python train.py --routed_scale=2.5 --router_cosine_scale=20.0 --lr_router=0.00073 --optimizer="soap_variant"
Below are experts of layer 6 (counted from 0) of a mixture-of-experts language model. Rows are named router (the router's row for the expert), gate (a neuron's input weights, with its number), up (a neuron's input weights, with its number), down (a neuron's output weights, with its number) and show model dimensions 48-95. Each number is 128 + 24 x the weight over its row's rms, rounded and kept within 0 to 255.
After each expert's rows: a language model's description of what the expert responds to; "comes before" lists some tokens at least twice as common just after its tokens as in all text. This comes from a sample of Wikipedia text that the model never trained on. Tokens count by the router's weight.

# expert 28
router [129  89 116 119 115 141 162 153 102 143 141 129 144 135 128 121 133 128 172 104 179 156 103 137 161 111 132 155 123 156 135 156 150 133 125 180 138 166 103 137 118 124 161  94 139 157 164 116]
gate0 [176 157 108 114 131 167 157 138 119 109 137  94 131 102 116 140 126 146 143 123 118 143 144 117 154 115 116 148  94 122 133 138  87 103 126 171 167 129 164 171 124 151 111 141 126 150 151  89]
up0 [129 131 127 153 168 125 114 141 119 103 127 131 146 111  88 134 147 135 116 159 121  86 111 128 124 174 138  99 131 158 141 114  55 123 127 125 150 131 108 131  93 108  94 133 156 123 118  81]
down0 [138 111 113  88 110 120  61 143 160  92 131 139 108 122  93 102 109  88 157 107 112 121 119 139 148 165 143 194 151 138 139 154 105 120 149  97 120 138 131 142 143  68 107 132 159 110  95 143]
Digit pieces inside numbers, especially decimal parts of coordinates and measurements, like .153, 12.7, plus units kg, billion.
comes before: " |", "5", "1", "2", " m", "4"

# expert 13
router [134 112 135 178 183 124  78  74 169  96 144 146 155 116 104 107 132 124 133 115  91 149 128 151  75  91 161 118 109 154 132  98 133 110 129 133 112 111  94 113 149 146 129 116 115 118  89 109]
gate0 [103 125 100 141 161 131 108 137  83  97  97 142  94 136 105 128 138  84 151 145 133 158 119 108 119 148 119  77 139 120 147  91 145 134 125 118 131 136 145 114 122 120 142 133 162 148 109 144]
up0 [133 135 150 128 122 100  99 114  93 150 127 145  98 180 107 113 127 149  99 131  82 108 132 109 128 142 134 168 139 121 113  99 144 123 103 136 128 101 129 102 146 101 120  96 122 116 112 125]
down0 [152  88 130 122 156 157 127 182 146 125  99 135 124 132 139  85 122 142 118 134 123 103 132 132 143 163  76 153 114 149 120  88 108 115 133 118 100 132 103 124 100 149 140 137 172 134 130 150]
Conjunctions and discourse words joining clauses in prose, such as when, where, until, but, so, as, plus commas.
comes before: " he", " the", " that", " to", " it", " she"

# expert 10
router [124 128 133 135  86 172 124 140 165 159 100 162 115 115 122 157 127 136  66 139 131 144  98 126 117 122 143 137 104 136 120 164 137  96 118 135 149 159 169 113 114 110  70 104 141 119  84 146]
gate0 [125 114 147 155 150 135 160 138 148 103 179 126 105 106 109 148 112 140 111 141 165 156 121 116 171 132 129 141 127 145 123 126 105 102 135  73 167 115 125 113 137 175 107 101 137 144 122 141]
up0 [ 97  77 130 121 142  84 122 128 142 139 146 119 105 117 137  75 122 133 139  91 120 148 112  91 105 103 109 133 160 116 187 116 101 154 102 108 137 119 148 137 162  86 175 125 134 135 174 116]
down0 [173 125 137 125 106 159 127 156  84 115 126 172 137 134  92 102 129 127 140  90 138 138 128 131 119 141 113 144  78 127 143  81 150 118 132 136 174 114 130 116 131 159 114 171  76 116 115  95]
Pipe separators between numbers in sports standings and statistics tables, plus census-style prepositions like with, at, from.
comes before: " ", " 0", " 1", " 2", " —", " 3"

# expert 3
router [138 104 125 116 195 123  96 136 175 108 153 148 136 117  79 136  85 161 111 165 134 156  48 136 124  55 100 100 130 124 136 123  99 130 135 128 114 177  91 119 139 111 113 133 157  59 172 147]
gate0 [127 137 150  96 121  98 110  92 118 132 166 146 134 100 115 136 154 154 134 116 122 100 173 118 119 130 112 144 158 152 126 104 118 129  58 112 122 111  89 140 135 136 135 137 108 119 118 134]
up0 [107 148 154 100 100 105 144 109 113 139 126 153 123 160  98 133 120  66 109 130  91 161 107 132  95 130 106 121 119 144 138 139 164 151  98 130 119  81 117 132 124 140 133 124  81 126 141  97]
down0 [149 166  90 134 146 104 157 114 173  80  65  81 146 129 138 128  83 107 132 143 125  93 116 143  86 105 112 159 128 164 155 112 155 103  96 158 131 131 126 154 147 130 176  93  91 163 167 122]
Closing parentheses, brackets and quote marks, plus nouns like part, season, series, member, often in tables and lists.
comes before: " of", " was", " is", " and", " in", " ="

# expert 21
router [158 129 133 121  73 133 160 126 161  92 140 114 171 131 144 158 139 138 146 123 124 125 122  97  73  82  93  86 119 145 155 165  96 107  92 134 147 134 136 135 113 136 122 134 122 154 130 120]
gate0 [ 99 136 135 128 156 100 127 108 109  93 112 102  85 180 120 170 133 159 106  90 122 152 134 142 159 128 119  99 112 144 116 119 109 107 136 112 175 131 117  92 107 151 126 142 119 140 146  99]
up0 [174 107 136  73 122 126 145  84 146 142 122 144 149  98 105 116 143  79 129 156 115 126 115 137 152  97 130 143 117 116 119 159 143 123 139 148 126 116 113  88 136 133 101 139 125 150  98 143]
down0 [125 118 143 137 185 108 133 127  88 106 151 125 137 148 164 136 131 107 115 116 105 127 193  95 122 111  76 142 114 142 122 123 127  89 100 108 132 114 146 171 106  98 135 120 128 109 151 118]
Function words of, in, the, from, for and possessives his, her, its, their, as in Museum of, to her retirement.
comes before: " the", " a", " first", " his", " own", " this"

# expert 14
router [138 131 147 122 114  96 107 111 149 127 121  93 148  71 129 109 152 161 118 123 121 127 115 125 105 155 137  73 131 136 134 134 164 106 122  90 163 115 142 116 121 138 105 118 112 136 159  75]
gate0 [108 130 138 166 152 149 110 143 156  99 116 132 114  75 103 165  73  86 107 143 136 141 189 120 137 152 121  95 106 164 103 140 151 103 155  67  70 107 135 127 125 142 116 104 122 131 131 138]
up0 [120 178 118 144 116 123 157 159 158 113 140 156 176 140 137 127 124 135  93 111 112 102 113  97 163 124 137 135 127 120 119 119 115  90 115 158 152 161 169 153 139 100 102 176  91 129 147 170]
down0 [108 115 135 128 113 135 135  92 147 156 145 143 152 173 109  83 147 123 114 151  95  96 149 114 123 136 139 125 112 136 129 130 131 113 143 115 152 148 169 158 171 169 151 132 128 112 112 142]
Main verbs and particles after was, is, be or he, mostly participles and phrasal parts: promoted, transferred, released, became, out, up.
comes before: " to", " in", " by", " a", " as", " on"

# expert 9
router [102  64  95 137 131 129 149 148 119 113 183 111 102 141 140  79  88 118 148 158 143 167 125 140 155 184  85 140 176 129 134  81 139 112 147 183 127 187 115 104 138 162 109  98 118 118 139 153]
gate0 [127 141 125 141  88 132 144 139 123 104 153 131 160 137  88 106 170 128 119 142 105 132 113 131 127  85 127 129 114 113 140 128  97 125 105 111 140 110  64 140 116  82 143 108  84 112  70 148]
up0 [139 143 107 134 103 165  91 145 155 131 109 109 137 129 162 121 119 150 159 118 146 107 151 152 119 158 110 150 134 131 128 142  88  65 126  67  98 140 133 109 136 113 124 173 139 128 178 160]
down0 [112 105 153 105 116 131 140 144  91 122 140 140 103 148 125 108 116 102 173 142 108 116 144 125  98 177 144 123 169 109 133  82 114 134 115 139 127 119 106 135 123 124 100 129 129 100 162 123]
Numbers, percentages and short cell entries in sports and election tables after pipe separators, such as 0, 21, Win, Nationality.
comes before: " |", " /", ".8", ".2", ".7", ".5"

# expert 18
router [112 112 158 144 149 111  74 123 138 118 132 105 146 111 123 178 156 171 143 148 117 175 104  97 108  95 144 137 128 108 139 109 161 155 124 108 163 125  90 111 182 143 146  83 133 104 170  94]
gate0 [ 85 153 113 122 131 134  97 122 159 137  97 137 115  90 135 157 206 138 147 137 108 102 109 135 148 109  86 121 112 137 126 102 144  99  84 110 117 114 135 146 110 108 119 137 137 126 149 125]
up0 [122 116 140 145 152 167 124 180 121 122 110 171 111 141 154 117 176  98 141 178 153  92 141 132 117 122 133 151 117 134 168 112 178 123  90 112 114 117 108 117 140 123 116 107  98 103 139 157]
down0 [133 146 113 136 146 100 172 126 103 116  97 140 135 102 136 148 165 136 174 134 134 147  65 114 136 103 139 135 142 132 136 118 118 147 112 102 121 134 171 108 120 182 133 111 120 160 153 121]
Final pieces of personal, team and company surnames (-ley, -ato, -berger) and common first names like David, John, Thomas.
comes before: " |", "'s", ";", " was", "\"", " ="

# expert 8
router [115 108 174 113 140 129 112 152 135 103  87 124 114 129 122  96 137 137 101 105 137 151 145 101 110 102 136 136 107 137 128  83 162 124 109 153 102 148 147 108 144 112 121 120 138 131 143 157]
gate0 [138 147 102 134 144 133 148  90 135 131 159 135 145 128 129 147 114 108 139 142 141  99 127 108 130 144 132 112 105 113 118 151 151 103  59 135 142  98  97 158 138 131 183 155 137 156 181  91]
up0 [151 157 117 175 109 134 197 138 129 139 112 139 104  96 115 133 138 122 178 132 109 111 106 133  77 139 153 130 125 145 121 160 116 163  93 172 155 146 127 100  94 138 169 134 187 166 133  88]
down0 [ 81 177  99 140 115 116 107 141 109 119 184 125 117 164 152 112 150  96 162 124 131 126 123  98 111 117 109 135 132 165  98 153 113 127 123 193 146 156 132 134 145 141 143  69 126  86 163 134]
Pipes, colons, dashes, slashes and == heading marks in infoboxes, tables and list fields, like Area:, Genres:, Born:, coordinates.
comes before: "\n", " by:", " /", ":", " (0)", " also=="

# expert 23
router [109 160 120 146 162 118 110 115 119  89 151 119 143 116 128 162 118 151 101  77 118 170 149 123  87 102 126 123 116 158 122  82 123 112 155 148 120  99 115 111 177 141 130 100  97 139 168 109]
gate0 [117 141 142 154  83 163 117 132 115 131 161 152 132 117 150 115 140 108 108  95 108 153 177 151 105 129 112 136 157 170 129 137 126 124 157 121 103 118 176 173 180 136 152 100 146 127 169 137]
up0 [134  96 123 156 150 110 100 139 158 139  51 120  95 114 119 141 127 124 117 111 147 133 136 101 130 142 150  99 136 117 101 147 127 102  93 131 160 146 109 107 104 121 156 149 151 114 120 113]
down0 [106 118 102 129 127 151 131 136 119 146 165 138 117 133 125 136 131 129 150 125 147 111 174 100 133 142 116 145 134 112 131 121 133 143 102 129 136 111 141  81 165  94 169 135 117 142  96  78]
Final word carrying a period or comma, often the state or country ending a location: England., Wisconsin., States., music.
comes before: "\n", " The", " He", " and", " In", " It"

# expert 5
router [148 104 128 134 178 109  88 134 140 105 165 142 123 103 126  83 116 159 136 115 133 131 133 138 100 136 131 149 118 140 130  92 109 147  95 118 118 136 109 149 158 114 138 109 147  87 140 120]
gate0 [110 172 150 143 130 145  81 138 119 100  90 151 135 149 165 127 106 142 160  90  89 129 163 150  86  92 111 107  81 114  87 165 124 107 102 119 158 146 149 153  92 115 130 124 129  80 139 147]
up0 [115 150 107 125 141 132 119 145 101 133 141 140 133  94 126 140 153 168 122 146 148 149 105 124 138 119  78 127 110 122 134 127 165  84 125 104 154 108 179 184 150  83 135 113 143 145 108  87]
down0 [172  85  92 104 118 135 139 171 155 132 116 165  85 119  82  99 157 135 154 120 124 131 141 116 130 161  98 122 145 163 149 125 109 138 109 107 136  99  89 141 112 135 161 165 138 148  97 105]
Plain nouns right after the, a or his, usually followed by of or in: years, parents, death, team, station, degree.
comes before: " of", " in", " and", " to", " for", " was"

# expert 4
router [109 143 118 102  93 175 152 123 168 143  97 104 151 112 135 138 184 121 119 136 127 146 100 155  82 138 124  92 150 140 159 129 115 126 120 147 132 143 144 126 149 111 101 145 133 168  81 130]
gate0 [ 99 129 170 144 105 135 129 181 144 145 141 134 140 130 124 128 118  96 110 116 167 129 136  94  99 158 130 109 195 151  96 153  84 125  62 143 166 142  98 109 115 160 157 151 133 121 143 108]
up0 [165 133 160 124 111 153 144  91 113 122 150 117 108 109 191 154 111 151 106 143 139 128 102 110 139  97  90 136 164 176 115 162 116 134 150 136 126 164 144 121 163 148 110 175 153 132 213 145]
down0 [ 86  78 126 147 117 172 107  71 112 111 140 130 143 147 168 141  92 109 137 147  70 156 145 114 126  99 136 134 117 112 130 164 132 115 144 127 110 152 114 139 174 134 130 107 142 132 160 122]
Pipe separators ending table header rows, plus list dashes, section headings and infobox field labels like Genus:, Synonyms:, ==See.
comes before: " ", "\n", " 1", " 2", " —", " Year"

# expert 24
router [ 96 107 127 128 150 143 150 119 103 158 118 171 124 145  81 133 123 172 155  99  88 125 134 134 139 133 130 156 155 120 175 120 154 151  94 125 110 134 164 129 131  92 139 130 107 117 115 152]
gate0 [177  81 116  99 128 118 160 112 134 141 111 132 118 119  99  93 130 139 128 165 162 129 124 131 153 132 105 118  98 159 149 110 135 149 148  90 126 127  92 173 129 118  71 153 115 123 139 116]
up0 [120  86  84 108 149 148 123 122 142 139 122 162 115 133 119 138 136 113 108 138 124 110 152 137 145 129 138 119 141 127 145 115 114 134 133 154 110 105 163 117 134 107 159 124 142 130 111  71]
down0 [130 128  77 142 156 178 131  82 141  84 108 143 123 126 106 129 150 128 111 125  93 145 100 103  93 140 147 158 150 139 126 150 163 196 157 106 134 112 131 129  90 104 130 129 106 112 113 131]
Line breaks, section heading markers like ==, and list or quote punctuation such as dashes, opening parentheses and quotation marks.
comes before: "-", "\n", "|", "The", "In", "=="

# expert 26
router [148 103  92 111  93 123 128 137 119  95 167 178 129  95 118 148  69 116 109 135 111 173 140 106 145 117 129 123 121 154 135 103 141 131 164 146  97 138 100 167 152 147 135 151 127 169 175 117]
gate0 [103 153 143 155 164 178 177 123  92 120 147 110 120 136 114 140 128 107 120 130 129 144 104 180 108 167 125 106 126 131 132 111 103 141 154 102 112 153 115 137 125 143  75 105 135 114 165  88]
up0 [130 127 144 132 173 171 159 122 143 139 109 128  95 144 130  78 147 149 150 120 169 143 124 102 170 113 175  87 136 171 106 124 121 133 113  97 144 125 116 112 157 111 110 128 105 167 122 116]
down0 [133 118  82 137 132 126 120  97 127  84 160 125 145 106 120 128 136  95  66 128 117 113 114 106 120 140 136 122 102 135 129 132 159 144  93 120 128 132 134 160 143 100 138  93 115 116 149 120]
Four-digit years and year pieces in birth–death brackets, office terms and table cells, like 1898, 2015, 18'37'–1915.
comes before: " |", " –", "),", " (aged", " -", "–present"